{"n_layer": 14, "d_shared_expert": 128, "activation": "squared_relu", "moe_layers": [2, 3, 4, 5, 6, 7, 8, 9, 10, 11, 12, 13], "router_score": "softmax", "balance_loss": 0.00402, "router_noise": 0.05, "init_std_router": 0.0213, "lr_router": 0.00119, "norm": "rmsnorm", "optimizer": "adam_variant", "beta1": 0.9, "batch_tokens": 65536, "seq_len": 384, "dataset": "wikipedia_en"}
Below are experts of layer 8 (counted from 0) of a mixture-of-experts language model. Rows are named router (the router's row for the expert), up (a neuron's input weights, with its number) and show model dimensions 0-159. Each number is 50 + 12 x the weight over its row's rms, rounded and kept within 0 to 99.
After each expert's rows: a language model's description of what the expert responds to. This comes from a sample of Wikipedia text that the model never trained on.

# expert 53
router:44 18 40 51 66 47 63 37 72 49 56 64 50 37 42 53 53 54 50 57 42 47 55 66 60 63 46 42 37 50 45 55 75 44 65 43 41 51 37 34 25 38 55 49 46 33 66 24 28 54 56 47 35 35 73 66 65 48 58 48 44 60 39 39 33 56 53 54 46 60 37 64 53 50 54 33 48 78 42 30 55 64 47 66 52 75 46 35 62 31 42 59 63 62 58 65 54 46 47 59 33 40 46 53 53 45 66 49 36 52 23 50 49 43 30 33 47 32 62 80 53 61 57 43 50 67 54 69 41 44 48 54 50 54 52 44 43 44 51 42 59 66 50 70 59 66 35 46 59 57 43 60 44 39 58 31 53 81 40 53
up0:46 43 38 61 45 43 53 32 40 14 55 45 66 48 24 60 66 44 48 41 39 47 38 66 47 39 67 35 34 53 45 65 48 60 44 57 72 48 57 40 62 39 45 56 58 39 50 31 45 53 58 62 57 36 30 35 45 52 62 50 62 61 59 39 41 76 53 55 45 44 64 37 64 51 51 50 41 55 56 51 64 53 44 63 72 41 43 42 79 56 44 49 29 43 43 53 26 61 35 68 50 43 38 46 69 59 43 45 19 66 69 39 43 62 39 51 45 40 42 48 75 69 46 36 53 57 25 54 55 52 50 52 85 56 59 44 30 36 57 63 43 56 57 67 38 57 38 52 62 57 38 52 58 45 57 41 65 54 53 36
up1:54 37 65 50 41 30 52 57 65 43 53 54 41 49 52 68 57 34 26 47 47 63 11 65 66 22 44 44 51 49 55 36 52 34 34 55 61 45 42 52 58 41 39 61 62 56 60 59 43 56 61 32 49 43 58 37 50 74 56 52 47 50 44 36 59 54 52 60 30 41 58 32 65 70 40 44 47 46 49 35 55 44 42 50 41 43 50 50 69 60 37 63 41 40 44 46 50 40 65 33 67 53 43 57 71 55 44 39 44 51 74 80 67 54 37 61 60 43 35 33 65 53 45 33 75 51 30 52 53 32 32 61 48 56 50 48 46 54 56 50 45 65 50 53 60 41 45 34 54 57 40 79 77 67 51 62 26 41 57 42
What it handles: Country, state and region names after "in", "of" or a comma in locations, such as India, Germany, Argentina, Wiltshire, England.

# expert 47
router:51 57 62 35 41 47 63 57 48 54 68 56 28 46 30 45 49 56 57 64 63 51 48 33 29 48 58 43 68 30 63 46 43 54 35 43 49 35 40 36 57 53 57 60 64 55 55 69 74 68 23 43 42 43 72 54 49 69 41 53 34 68 55 61 56 33 24 31 47 63 61 58 62 58 50 51 51 33 87 58 61 46 48 67 70 45 63 42 41 34 46 33 49 40 60 21 36 59 58 39 63 67 41 52 51 41 72 59 33 59 49 49 51 59 58 63 54 60 33 47 47 36 51 48 52 38 44 53 39 62 36 54 59 52 41 59 45 43 45 51 62 52 60 33 53 41 27 51 36 50 54 65 31 58 67 32 46 46 63 68
up1:52 44 44 52 55 49 71 74 48 18 45 51 42 48 58 51 61 46 47 48 49 37 36 61 28 63 53 77 59 80 48 41 64 59 42 42 15 53 43 41 43 22 39 56 40 48 61 40 44 64 48 71 33 42 52 50 35 41 55 72 50 38 58 62 56 41 34 37 45 60 38 37 55 50 33 49 49 54 70 42 48 44 50 39 52 47 42 52 41 44 57 54 43 30 51 51 60 51 53 59 42 61 52 26 20 46 37 56 75 55 53 47 55 63 56 49 46 46 35 68 39 57 51 52 54 49 75 36 26 59 44 49 31 38 63 57 62 59 48 38 16 54 54 65 40 52 47 68 48 49 54 49 34 39 30 44 59 34 63 61
up2:51 45 59 56 71 40 53 35 25 39 34 30 34 59 50 64 40 47 30 53 75 44 59 61 62 25 35 38 55 23 37 49 59 39 37 55 52 60 58 75 44 57 42 55 47 57 35 65 52 27 62 48 52 33 57 45 32 47 41 58 61 40 37 61 57 41 28 61 69 59 51 64 48 51 38 59 53 56 67 66 58 35 66 48 40 66 51 44 75 45 45 38 41 35 74 49 62 50 73 75 65 54 62 56 46 31 49 53 50 45 53 49 56 40 65 36 59 48 60 40 53 58 45 47 61 44 55 31 42 53 49 52 59 52 41 32 56 55 49 49 42 78 70 48 38 28 45 47 53 61 45 49 58 24 36 53 58 41 29 55
What it handles: "and", "or", list commas and "per" joining items, especially in sports season summaries, such as yards and four touchdowns, eighteenth and final.

# expert 48
router:29 69 44 54 57 64 65 38 39 62 63 45 27 40 62 49 57 63 52 20 42 58 67 49 71 54 53 43 71 63 42 39 39 39 62 58 62 38 63 30 62 48 65 51 63 38 17 42 48 74 52 38 43 42 60 53 48 61 36 65 49 61 45 39 50 47 62 48 65 45 40 38 51 43 58 41 69 48 50 50 43 49 34 50 70 37 45 34 46 43 56 35 56 63 58 54 50 53 34 26 42 62 62 74 47 55 38 37 55 58 48 48 56 41 48 64 23 39 71 31 59 49 63 63 75 54 51 37 58 30 60 59 41 61 66 57 71 50 45 46 33 48 62 32 50 47 48 52 38 59 52 58 34 75 36 45 50 36 51 34
up1:28 48 44 23 55 43 41 47 69 29 59 45 53 46 35 39 57 61 37 45 44 50 62 39 43 48 51 47 43 57 45 44 47 43 50 47 58 59 36 58 67 31 47 45 66 58 44 61 39 54 35 50 61 54 35 54 37 17 53 46 41 24 53 51 35 56 33 33 78 76 44 73 55 65 42 38 70 38 52 65 59 52 41 49 70 40 55 40 60 80 38 50 66 51 58 47 57 46 45 59 54 47 65 65 40 55 46 53 50 19 46 44 42 46 58 58 47 63 43 44 70 50 43 43 41 46 57 57 60 42 47 28 31 71 45 68 35 48 59 45 47 60 41 41 72 52 47 19 55 38 64 29 75 34 56 63 52 57 56 57
up2:55 42 22 38 14 67 47 51 46 70 47 50 40 51 63 43 39 35 62 47 43 40 61 57 52 56 52 64 34 32 52 56 39 41 59 33 45 31 42 50 37 28 38 45 64 59 60 63 42 56 42 49 43 46 34 41 69 49 71 47 52 46 43 49 62 58 56 63 32 41 62 36 48 67 40 71 59 62 44 34 33 46 60 52 56 55 76 36 62 51 53 39 60 55 61 54 35 39 60 53 41 50 59 51 38 58 52 62 53 52 48 56 52 40 34 68 49 38 56 51 55 75 67 24 61 37 56 48 37 54 56 54 44 67 60 61 61 42 69 32 74 54 69 70 44 64 45 53 95 62 53 59 50 50 49 48 67 42 41 57
What it handles: Determiners and temporal prepositions opening noun phrases, such as The, this, of the, during, throughout the, especially sentence-initially.

# expert 51
router:59 40 49 58 35 49 58 49 62 43 49 30 42 51 70 61 61 28 65 58 29 52 61 53 59 41 44 42 65 56 33 51 34 46 48 43 29 48 55 50 74 61 53 56 72 42 41 28 43 56 30 54 53 40 64 41 61 40 39 18 48 53 58 33 65 36 62 57 43 45 37 56 25 44 71 40 57 45 33 58 65 60 50 73 55 52 61 42 54 36 58 39 57 53 44 49 57 64 59 52 42 33 38 64 51 48 50 61 55 26 39 62 48 38 49 59 59 62 32 45 51 73 30 40 51 54 61 65 54 64 43 47 78 46 66 65 25 44 62 46 66 45 59 42 64 56 68 45 66 48 39 43 41 30 45 34 67 70 54 31
up0:39 49 40 50 36 40 66 40 41 39 58 39 33 55 32 09 64 51 62 36 39 53 60 45 47 38 46 43 38 49 55 73 69 52 27 61 40 44 65 49 64 59 62 33 56 45 51 32 53 43 33 60 27 55 50 45 61 29 55 53 60 40 58 78 50 55 40 38 56 42 43 50 40 56 68 42 49 48 42 58 64 33 45 53 48 54 74 59 45 57 63 60 62 42 46 48 52 63 59 32 42 42 55 56 57 58 45 82 55 42 72 55 61 68 45 52 35 54 37 45 60 54 56 26 45 34 22 43 45 62 44 28 58 61 67 39 53 48 49 43 40 64 55 76 57 65 62 25 62 50 76 50 50 38 55 51 39 53 57 44
up1:67 31 39 32 50 45 73 78 47 70 58 37 32 50 26 43 60 50 71 49 50 63 60 47 25 55 46 66 45 54 71 63 48 55 54 65 65 40 49 30 64 65 69 32 45 48 65 51 46 67 36 54 62 57 68 49 49 56 57 52 44 59 43 53 49 55 55 22 40 42 56 64 35 38 48 55 37 52 52 42 72 31 57 42 50 39 49 58 36 44 57 69 53 44 37 30 58 58 62 47 49 66 50 52 52 67 66 59 45 28 42 40 56 70 68 50 36 44 35 50 44 41 68 60 48 48 28 45 58 51 54 38 49 32 30 60 55 67 55 50 27 53 56 68 56 55 33 45 39 44 62 74 53 64 64 53 48 33 31 40
What it handles: Middle pieces of foreign, mainly Spanish, Portuguese or African place and personal names, often before a final -a, e.g. V-ienn-a, Córd-ob-a, Ab-uj-a.

# expert 33
router:47 47 43 53 14 35 42 62 42 44 55 47 59 61 27 55 59 40 46 43 84 40 53 60 52 46 33 64 55 43 46 70 41 32 53 38 43 52 49 77 47 62 55 43 54 56 46 51 78 51 55 36 73 57 45 61 63 21 46 49 57 35 46 54 54 54 62 62 35 63 48 41 43 58 41 52 55 49 80 22 43 38 41 56 41 51 58 46 46 65 44 53 53 55 48 39 39 30 78 53 40 36 50 36 35 70 65 55 74 57 66 56 63 52 55 34 75 59 68 42 59 65 68 43 51 68 56 49 63 57 42 59 52 36 71 58 34 64 62 46 51 62 45 42 36 37 36 57 53 53 66 39 45 38 58 57 50 52 47 41
up2:65 50 39 61 51 52 45 72 47 55 23 55 56 23 26 57 52 34 59 53 67 73 58 65 52 46 31 48 57 66 44 51 52 54 48 87 42 44 41 58 59 61 50 48 49 37 71 49 58 49 54 48 57 49 28 70 33 66 61 52 58 65 40 64 51 41 41 61 48 29 61 57 36 44 42 52 59 52 41 48 55 54 52 36 62 31 44 61 47 63 30 55 40 70 39 57 32 42 71 26 67 40 43 54 19 44 56 48 45 54 42 51 42 45 33 46 58 66 55 56 68 62 24 55 40 62 50 52 30 64 46 65 53 30 57 50 64 45 50 40 74 61 58 46 50 52 69 48 46 31 27 55 63 59 57 49 59 58 52 63
up3:64 45 47 52 35 66 54 10 54 54 35 62 53 36 51 28 52 60 68 80 48 52 50 50 52 34 52 52 48 59 54 61 69 57 53 43 38 49 68 49 69 51 35 29 58 53 43 51 50 51 53 54 32 40 51 27 74 40 56 47 35 44 32 67 56 32 58 60 67 79 32 62 49 48 52 69 49 60 46 60 49 49 42 36 32 41 51 37 39 36 52 51 55 56 38 46 73 63 63 59 61 46 47 67 43 74 46 40 44 56 48 60 43 45 55 50 45 48 43 29 37 71 42 52 38 61 18 63 48 68 70 55 40 44 67 41 40 52 46 57 48 63 65 64 48 46 60 38 37 38 39 47 31 49 51 22 60 54 40 52
What it handles: Inner word pieces of common English words after an initial piece, e.g. acc-oun-ts, s-ched-ule, nonet-hel-ess, pun.

# expert 45
router:44 63 49 52 24 59 39 63 36 47 46 81 61 53 35 42 36 59 65 38 47 42 58 36 35 51 67 31 70 61 55 54 33 55 38 32 62 68 56 63 45 57 40 50 73 30 44 42 41 54 71 49 40 48 55 43 54 60 65 60 62 58 54 45 49 49 42 48 81 29 66 57 65 48 42 48 24 38 48 61 58 26 58 39 40 52 69 37 50 63 53 53 30 41 26 38 42 34 42 38 68 67 42 47 68 82 59 57 37 53 47 33 47 66 43 49 53 46 52 57 60 52 48 58 54 62 32 63 58 62 56 64 51 53 37 47 53 24 47 42 63 41 47 59 46 53 32 49 44 49 62 54 47 58 55 24 47 65 67 50
up2:43 51 60 64 54 53 42 62 56 55 42 60 86 35 58 58 46 48 43 35 38 39 59 48 59 64 38 60 58 60 43 42 37 54 35 43 34 62 37 45 39 68 51 56 21 43 32 42 51 62 54 52 49 52 61 51 56 36 50 54 33 46 43 56 32 34 64 34 48 50 30 46 61 56 46 63 69 45 47 67 70 35 26 61 41 45 75 53 61 70 20 55 47 44 58 39 52 53 61 46 55 39 49 42 42 61 73 52 43 56 41 78 36 48 33 75 50 32 49 39 68 28 57 59 71 56 60 47 32 57 57 65 52 69 49 42 47 60 65 46 46 50 63 66 59 30 35 61 44 59 46 63 50 53 43 73 64 67 45 45
up3:42 56 34 62 43 42 56 57 66 46 49 53 86 57 71 56 56 57 52 49 38 61 46 59 55 46 52 65 52 52 47 30 37 62 46 53 58 53 61 28 36 48 75 43 52 47 60 42 56 51 71 33 40 42 55 77 62 40 38 53 63 60 34 51 53 53 65 49 53 43 37 41 58 41 57 56 62 49 44 47 42 46 44 39 34 44 53 55 48 60 58 29 69 75 46 49 38 50 65 48 48 34 57 55 42 48 60 51 38 65 29 60 54 26 50 35 61 60 62 53 56 46 32 39 50 30 34 62 72 23 51 38 48 30 51 38 34 41 22 51 41 52 49 45 54 31 73 74 53 57 32 58 62 47 31 37 27 67 60 65
What it handles: "the" or preposition-plus-"the" continuing a clause in running prose, e.g. in the, during the, by the, before the.

# expert 17
router:45 55 61 35 51 49 44 66 49 29 37 64 48 49 58 52 61 57 54 41 68 37 50 39 37 36 48 52 59 60 58 66 68 62 44 49 62 42 34 59 42 45 56 57 49 35 53 48 36 40 65 54 41 66 61 51 56 41 41 63 34 58 65 52 53 54 45 44 69 53 40 41 38 48 71 77 35 37 36 32 67 63 82 63 34 38 51 37 51 50 42 31 60 41 63 45 47 50 45 39 73 74 32 62 45 54 45 43 40 47 48 39 35 35 67 56 41 38 61 38 59 38 64 75 42 35 36 53 29 58 45 54 57 35 40 75 36 53 44 35 35 54 55 65 28 34 45 20 60 46 65 43 52 62 49 68 42 67 41 45
up1:47 38 55 85 49 57 41 53 68 59 48 33 58 46 54 50 34 65 46 50 29 44 36 32 55 50 62 58 25 60 57 51 55 79 56 64 34 35 51 62 23 40 65 67 40 45 38 56 48 47 42 66 48 49 52 61 45 68 58 41 49 39 37 56 54 59 49 39 49 80 52 55 27 50 44 59 26 76 50 50 55 54 24 60 56 39 54 49 40 59 58 45 40 56 36 56 41 38 43 49 45 57 68 59 41 46 45 43 47 43 58 62 43 30 35 46 39 71 73 41 57 69 48 45 76 44 48 38 27 35 40 39 41 50 35 69 34 30 49 53 29 65 48 50 38 46 71 62 68 54 47 52 49 42 58 66 48 42 47 40
up2:26 41 58 31 41 54 26 46 51 45 50 30 56 65 48 59 38 54 56 62 23 39 45 53 50 40 57 46 34 50 49 48 42 31 84 50 64 34 51 46 34 45 31 54 50 52 50 64 49 48 35 54 45 55 44 57 50 42 50 37 48 43 43 59 52 71 49 53 47 57 54 52 45 37 51 49 41 27 42 57 57 58 46 83 42 53 38 42 59 50 52 54 46 33 53 58 09 42 37 53 22 52 55 65 59 68 28 55 16 66 59 58 43 39 69 56 59 51 52 46 47 39 62 51 55 54 49 60 60 43 40 51 64 32 49 40 57 26 42 63 36 56 58 45 66 37 67 45 54 60 28 55 68 33 41 56 79 52 38 41
What it handles: Line-initial dashes and table pipes that open list items or rows, and "of" in phrases like daughter of, part of, acquisition of.

# expert 60
router:69 30 41 59 23 61 43 46 61 51 39 48 62 61 54 40 58 56 18 43 62 43 54 57 38 42 61 65 61 52 70 56 34 34 68 72 58 44 58 53 68 50 41 63 32 64 47 41 55 73 51 51 58 50 48 46 57 46 66 42 38 44 61 23 69 63 47 48 59 46 52 46 40 47 70 72 40 54 50 52 52 38 52 62 59 46 35 58 39 44 45 55 56 38 49 51 49 53 50 55 74 73 44 76 56 51 42 53 60 64 53 33 61 43 45 52 68 56 57 43 46 80 46 51 75 86 72 47 52 62 52 38 43 56 53 51 33 59 62 60 64 47 43 55 52 43 62 56 71 35 48 52 75 49 22 54 54 62 39 41
up1:60 55 60 57 49 50 64 39 67 57 43 67 59 57 50 47 43 66 49 36 65 46 50 36 43 41 52 56 56 48 55 49 52 70 57 70 59 61 47 34 52 43 67 64 63 73 60 54 51 53 56 37 28 39 56 53 36 36 42 32 59 76 45 41 60 49 38 37 53 53 38 51 56 57 61 61 49 64 31 64 55 52 72 34 69 49 81 69 43 70 60 25 44 57 53 47 49 43 63 57 52 66 68 39 70 56 67 59 34 53 36 55 48 55 51 60 27 31 51 45 37 33 38 48 49 57 46 47 53 45 46 39 61 26 16 44 74 46 48 54 56 76 32 57 43 55 49 43 50 45 62 62 51 48 57 45 35 17 35 43
up2:59 51 36 51 53 73 45 46 55 65 65 69 53 64 69 59 57 48 35 49 18 35 34 49 34 61 56 48 50 27 36 52 48 28 46 46 46 38 59 36 41 40 33 61 39 28 38 46 52 48 71 75 64 40 79 55 59 55 51 40 60 60 59 63 43 47 41 44 66 63 38 49 60 54 45 69 49 16 46 75 59 41 46 57 36 48 51 43 73 52 58 51 49 32 40 45 41 27 51 57 78 30 27 55 50 60 56 39 66 33 55 51 42 54 31 63 49 58 53 53 46 48 55 54 50 56 48 54 44 55 53 56 34 51 28 45 49 53 56 45 32 61 40 71 60 42 62 59 68 38 40 53 33 35 35 44 57 56 58 42
What it handles: Word-initial consonant-cluster pieces like Cl, cl, emb, Fl, Gl, and mid-word pieces in names, such as Claims, Cloud, embroiled, Mussolini.

# expert 24
router:57 30 48 54 48 57 57 36 55 58 26 64 61 42 46 57 25 64 48 40 54 62 53 53 44 46 71 62 50 51 53 70 55 69 49 52 68 54 37 50 53 30 37 59 63 23 60 54 50 51 33 48 55 54 67 48 61 38 46 43 22 32 40 26 35 70 25 52 59 47 36 73 49 54 43 44 29 52 45 42 62 63 40 52 42 40 50 38 67 45 62 44 59 46 48 43 44 55 59 45 41 73 36 46 78 45 67 47 34 45 42 59 44 63 46 48 51 44 35 30 58 48 64 51 66 36 38 52 56 76 45 55 53 45 34 69 41 44 58 37 39 50 48 42 34 64 40 29 66 31 53 57 63 57 75 53 31 63 45 70
up2:53 31 58 62 41 39 20 48 60 54 53 51 68 54 46 46 30 54 60 72 51 39 49 54 53 47 40 44 44 44 54 43 36 47 68 64 56 57 52 50 59 54 52 30 47 52 45 53 63 46 39 47 63 49 60 60 47 35 39 24 32 38 24 62 32 67 41 35 66 55 58 84 45 39 23 73 47 45 69 71 65 42 70 54 48 43 70 42 40 44 53 63 51 44 23 37 42 52 39 57 47 56 50 40 65 44 67 54 47 57 73 55 45 53 66 34 35 56 68 35 46 52 66 58 53 49 41 34 32 61 47 40 52 40 58 61 55 41 39 65 41 44 45 41 63 53 53 43 75 41 67 46 33 24 45 71 62 53 47 49
up3:67 54 79 68 51 36 29 47 44 45 45 52 50 51 69 56 52 28 47 43 44 43 48 53 44 56 29 49 35 70 61 66 49 40 82 19 48 32 51 31 45 43 59 54 68 41 60 54 49 54 61 38 44 55 55 49 30 52 70 32 41 51 49 55 47 53 42 39 56 28 46 64 58 71 56 57 58 57 44 62 39 45 62 29 51 47 45 52 50 55 49 71 58 70 46 56 51 43 44 55 53 39 47 44 53 61 55 53 64 30 49 63 49 63 60 30 55 49 34 44 58 38 63 32 50 49 38 66 38 62 25 57 35 61 57 44 56 43 55 45 94 44 47 33 21 59 59 35 60 48 34 42 55 47 61 63 42 54 67 43
What it handles: Prepositions and commas introducing places or institutions, such as from Maryland, in Ancram, University of, mayor of, Missoula, Montana.

# expert 49
router:70 69 59 68 45 66 52 35 30 54 44 53 57 53 58 18 34 63 44 47 60 56 33 73 52 29 60 56 46 60 31 55 32 62 48 45 54 50 60 57 47 43 45 54 55 46 38 43 26 27 36 54 67 57 19 43 40 59 48 51 45 25 43 55 62 41 41 58 43 59 50 69 37 67 69 55 54 74 29 68 48 56 47 54 47 43 50 47 50 31 53 60 58 43 56 57 54 49 52 38 34 61 43 67 69 44 58 52 64 55 46 52 52 48 41 70 50 51 52 61 30 47 34 62 44 64 44 46 58 27 41 43 41 40 67 63 43 48 51 77 36 34 55 56 80 57 54 38 57 59 57 50 46 70 58 60 61 24 47 41
up1:71 42 52 52 72 47 50 64 32 67 53 50 51 54 61 59 41 27 48 52 41 43 27 50 55 55 67 39 42 41 43 58 52 51 50 40 42 46 72 59 46 46 34 41 72 34 62 60 55 54 50 48 63 44 48 54 57 55 38 60 31 63 60 42 53 60 36 50 70 59 64 77 71 49 68 39 72 69 44 32 39 38 59 29 58 44 53 52 53 42 41 68 45 37 48 65 33 26 58 51 24 47 41 46 51 88 55 56 50 62 47 55 42 48 38 58 50 31 49 46 29 57 57 21 55 43 64 55 45 64 41 55 62 60 55 53 44 62 60 71 32 68 56 74 46 46 58 54 63 47 58 53 49 58 30 33 38 64 63 53
up2:51 50 62 47 48 36 36 80 51 51 40 28 55 66 58 57 44 61 73 42 64 60 41 51 60 52 65 23 41 60 48 57 31 59 28 21 50 63 34 34 46 31 57 54 58 42 51 57 66 60 64 62 52 78 43 62 62 53 66 71 50 39 65 46 57 58 47 39 34 41 58 61 44 50 69 52 46 58 67 41 31 49 46 30 59 76 68 58 51 32 39 49 62 71 38 49 27 61 53 59 52 43 69 49 60 49 45 27 35 40 47 46 61 59 67 56 62 55 66 65 50 59 39 64 42 31 62 59 46 61 48 63 59 60 39 37 50 50 46 69 60 26 59 64 46 52 61 56 47 52 42 59 70 41 46 56 38 54 52 46
What it handles: Initial capitals, especially Z, K, N, starting German, Slavic or Nordic words and names, often after a table bar, like Zeitgeschichte, Kiedrich, Lillestrøm.

# expert 15
router:57 72 74 46 52 54 68 59 47 36 52 45 30 44 47 39 62 56 25 64 59 62 50 54 56 68 47 56 56 58 53 65 46 54 53 62 28 20 38 52 67 45 52 49 44 59 55 70 67 54 54 64 57 48 51 51 46 46 65 52 42 50 38 50 49 45 51 57 35 69 68 35 36 44 52 40 57 46 58 66 54 76 70 41 63 73 46 61 47 40 38 81 65 32 62 75 45 67 58 36 41 51 48 54 58 56 40 43 56 49 41 49 50 70 47 48 51 53 50 31 64 27 56 55 61 39 50 45 27 46 58 59 71 56 70 42 65 63 45 61 32 54 50 37 39 68 65 59 35 43 26 44 36 71 56 25 48 36 52 47
up0:46 50 63 57 58 47 55 38 67 37 71 76 63 62 54 50 42 57 37 53 57 45 09 46 41 70 63 59 90 75 47 43 45 53 65 54 50 46 50 60 48 63 35 45 45 62 65 57 45 33 48 42 34 43 48 56 46 40 37 38 35 64 46 57 35 46 51 34 40 45 52 58 62 54 34 44 53 64 36 57 55 67 48 55 48 28 72 60 55 57 54 81 66 53 45 54 52 52 55 66 40 61 40 53 56 47 60 58 55 45 42 46 54 56 54 48 70 42 70 31 73 49 48 41 46 50 65 48 39 27 58 40 51 63 50 63 30 49 35 29 30 58 41 24 54 47 46 24 41 68 33 54 53 44 55 46 62 53 47 60
up1:33 49 65 38 46 50 53 46 61 49 28 48 67 53 38 41 46 53 47 47 39 42 50 59 45 50 37 54 79 39 38 47 63 55 40 29 43 43 48 44 47 32 44 59 49 28 50 45 52 44 68 34 54 48 51 41 33 31 42 67 54 45 64 45 45 67 30 50 39 47 68 49 44 46 57 51 45 41 46 58 53 46 40 25 53 38 37 61 63 47 35 61 58 47 41 56 30 39 37 45 43 28 61 28 46 59 44 47 60 38 52 59 41 59 36 69 41 47 68 58 66 56 32 34 58 39 56 84 73 60 56 35 48 73 51 64 46 47 44 70 64 49 34 63 55 63 14 53 35 36 49 48 47 52 42 81 43 75 63 45
What it handles: Single digits in numbers and units, especially fractions in ft/in heights, km^{2} exponents, UTC offsets and negative percentages.

# expert 40
router:46 22 60 48 66 46 42 45 59 51 38 39 44 47 36 48 68 57 64 55 41 46 38 62 56 73 49 34 70 40 44 40 77 75 63 32 45 38 53 41 65 52 48 52 71 38 49 37 38 45 43 62 69 42 65 47 58 43 57 42 38 54 22 33 37 59 33 62 53 28 43 63 59 47 53 41 58 63 53 39 54 47 42 61 48 48 67 34 60 45 59 80 42 60 49 50 42 49 57 60 40 51 41 32 68 60 68 59 36 46 37 38 59 54 51 56 56 35 62 50 65 50 49 60 68 47 65 68 38 53 39 41 59 64 56 65 56 46 61 32 72 48 50 69 52 74 60 38 78 41 35 50 44 40 59 38 51 72 39 63
up0:50 37 62 37 62 43 33 44 57 57 48 64 41 63 35 33 67 57 78 66 33 60 57 44 63 62 38 58 62 36 59 32 67 50 50 58 56 34 48 78 46 77 64 55 70 58 45 58 44 27 51 60 55 65 50 46 36 31 50 28 59 48 39 45 43 42 29 45 41 51 43 47 34 62 41 47 69 44 71 52 57 47 47 58 57 57 65 36 71 51 38 48 39 60 40 68 57 54 68 68 58 49 41 49 71 55 47 55 62 47 29 62 63 68 41 43 57 48 35 48 59 39 44 65 61 49 43 26 50 40 38 68 65 50 90 38 44 55 44 68 74 65 62 49 50 47 51 53 62 56 56 57 56 57 54 62 52 39 49 42
up1:31 60 66 30 49 34 50 60 62 38 57 38 44 55 32 50 54 29 44 64 49 37 67 38 68 72 43 37 55 41 66 28 30 42 66 54 48 37 50 60 48 66 61 36 26 49 32 38 52 58 31 52 24 58 63 62 33 39 51 59 61 53 54 56 43 63 50 47 37 42 45 56 46 55 45 36 38 35 29 68 51 59 63 48 51 51 56 44 79 35 46 61 48 56 49 54 53 32 71 48 53 46 20 27 24 83 59 58 50 56 57 44 57 66 35 43 54 50 55 56 48 47 53 49 42 59 42 53 53 37 53 48 37 41 46 36 53 44 46 45 45 75 52 77 46 60 61 35 49 78 53 63 49 54 62 37 65 47 49 55
What it handles: American city and state names and University within institution or team names, such as University of Chicago, Los Angeles City College, New Orleans Saints.

# expert 9
router:41 55 56 45 26 64 29 55 41 65 31 81 53 73 68 54 48 64 67 34 37 34 68 37 37 57 56 43 60 68 48 61 39 36 45 30 61 50 39 40 32 43 60 51 59 37 49 47 50 62 52 47 41 64 42 71 55 47 70 60 62 70 41 37 39 51 43 32 53 52 59 56 63 38 66 50 22 45 37 37 56 39 35 50 56 61 56 49 33 66 39 41 42 41 34 57 49 42 36 36 52 60 51 61 69 58 50 45 34 62 52 43 28 63 37 62 47 48 57 65 59 42 32 76 39 59 45 57 63 64 49 39 48 51 34 55 46 20 43 42 53 31 45 52 46 46 70 73 32 48 39 61 45 52 50 51 55 51 68 52
up2:54 54 44 63 42 45 49 27 35 37 80 46 65 54 61 37 52 63 49 39 50 53 50 69 65 52 66 41 48 50 60 53 36 49 49 61 67 53 49 55 42 54 53 21 83 41 31 53 50 60 50 37 51 80 40 49 47 49 69 49 51 36 69 40 34 65 52 30 70 40 41 64 53 70 58 60 44 67 49 41 47 45 52 46 58 45 59 30 44 45 71 58 18 54 32 57 50 51 43 55 64 45 55 64 37 62 55 54 43 39 48 47 78 45 37 71 46 66 31 38 63 65 67 39 43 46 62 57 60 51 35 43 66 65 40 42 69 39 25 57 72 48 49 57 57 66 47 38 53 49 49 48 59 63 41 52 41 51 42 33
up3:60 49 35 76 48 47 34 41 47 55 57 26 62 63 56 64 72 48 35 57 57 46 35 65 40 36 54 29 47 49 51 61 53 54 57 55 66 34 43 64 31 46 37 48 70 68 54 65 30 62 63 44 39 30 52 48 51 60 56 50 79 62 55 56 29 46 45 58 47 50 41 43 45 56 44 70 44 47 39 46 39 55 45 53 79 41 42 56 42 62 59 42 37 74 60 56 67 29 54 67 57 55 84 55 57 51 55 57 59 35 48 31 38 60 25 52 46 74 69 34 31 35 39 48 52 47 30 69 52 78 42 49 44 57 37 59 41 39 44 48 48 51 44 24 60 42 59 47 35 58 48 53 62 61 55 48 51 56 41 56
What it handles: "The" or "the" opening a sentence, title, table cell or clause after a comma, e.g. The Search for Everything, | The Creature.

# expert 42
router:35 52 65 52 61 52 31 60 46 59 43 43 38 48 40 36 61 60 45 22 48 65 40 54 57 54 40 59 44 32 64 67 49 72 38 69 38 56 49 67 68 65 52 64 33 46 33 53 63 71 39 31 37 57 54 64 45 57 64 56 38 64 49 60 44 47 49 48 67 53 67 39 37 60 69 59 62 68 62 65 56 61 42 35 59 64 75 48 31 39 48 41 28 59 69 57 40 50 64 44 46 57 60 67 43 42 60 39 67 19 50 56 50 45 60 68 36 48 65 67 34 24 36 55 51 50 37 56 48 35 34 62 65 40 53 34 66 36 40 58 53 52 58 42 45 58 66 66 52 57 44 46 34 63 49 35 40 42 40 69
up1:58 51 50 55 43 29 64 53 70 47 60 57 53 49 57 50 48 52 49 72 66 50 52 60 48 50 40 24 43 61 45 61 66 54 33 43 42 37 67 60 68 49 41 56 57 59 73 45 55 48 62 56 54 55 59 47 37 55 45 22 16 40 46 29 56 44 69 17 39 54 51 56 43 51 49 60 60 51 72 17 63 48 56 40 33 53 48 46 28 32 40 55 38 63 32 66 41 56 41 55 38 53 57 50 35 30 44 44 63 46 39 40 59 77 39 72 28 57 64 36 47 49 51 50 10 62 59 47 40 47 54 51 44 63 53 55 59 44 43 32 56 57 58 46 63 56 51 63 55 43 55 40 47 55 74 47 41 60 56 55
up2:39 58 50 57 44 38 42 39 50 61 52 43 46 72 69 48 64 44 58 83 42 69 53 41 59 55 33 38 55 55 41 57 41 42 63 21 33 52 37 44 39 48 54 46 66 52 27 59 45 61 40 60 47 54 70 44 40 57 59 61 61 48 53 33 35 52 53 78 47 59 26 62 76 63 40 34 51 54 89 63 45 57 56 63 39 51 63 61 42 48 42 57 51 56 37 50 62 66 60 48 58 53 46 47 47 44 66 65 83 46 36 46 54 43 69 34 58 54 44 36 71 62 53 52 78 44 68 62 52 38 56 41 42 72 50 60 43 57 44 63 53 40 44 65 55 50 35 56 74 46 47 33 55 54 44 54 60 56 49 32
What it handles: Single digits and small numbers in tables, scores, lists, dates and results, such as 6–4, 5th, 4 July, SUZ 4.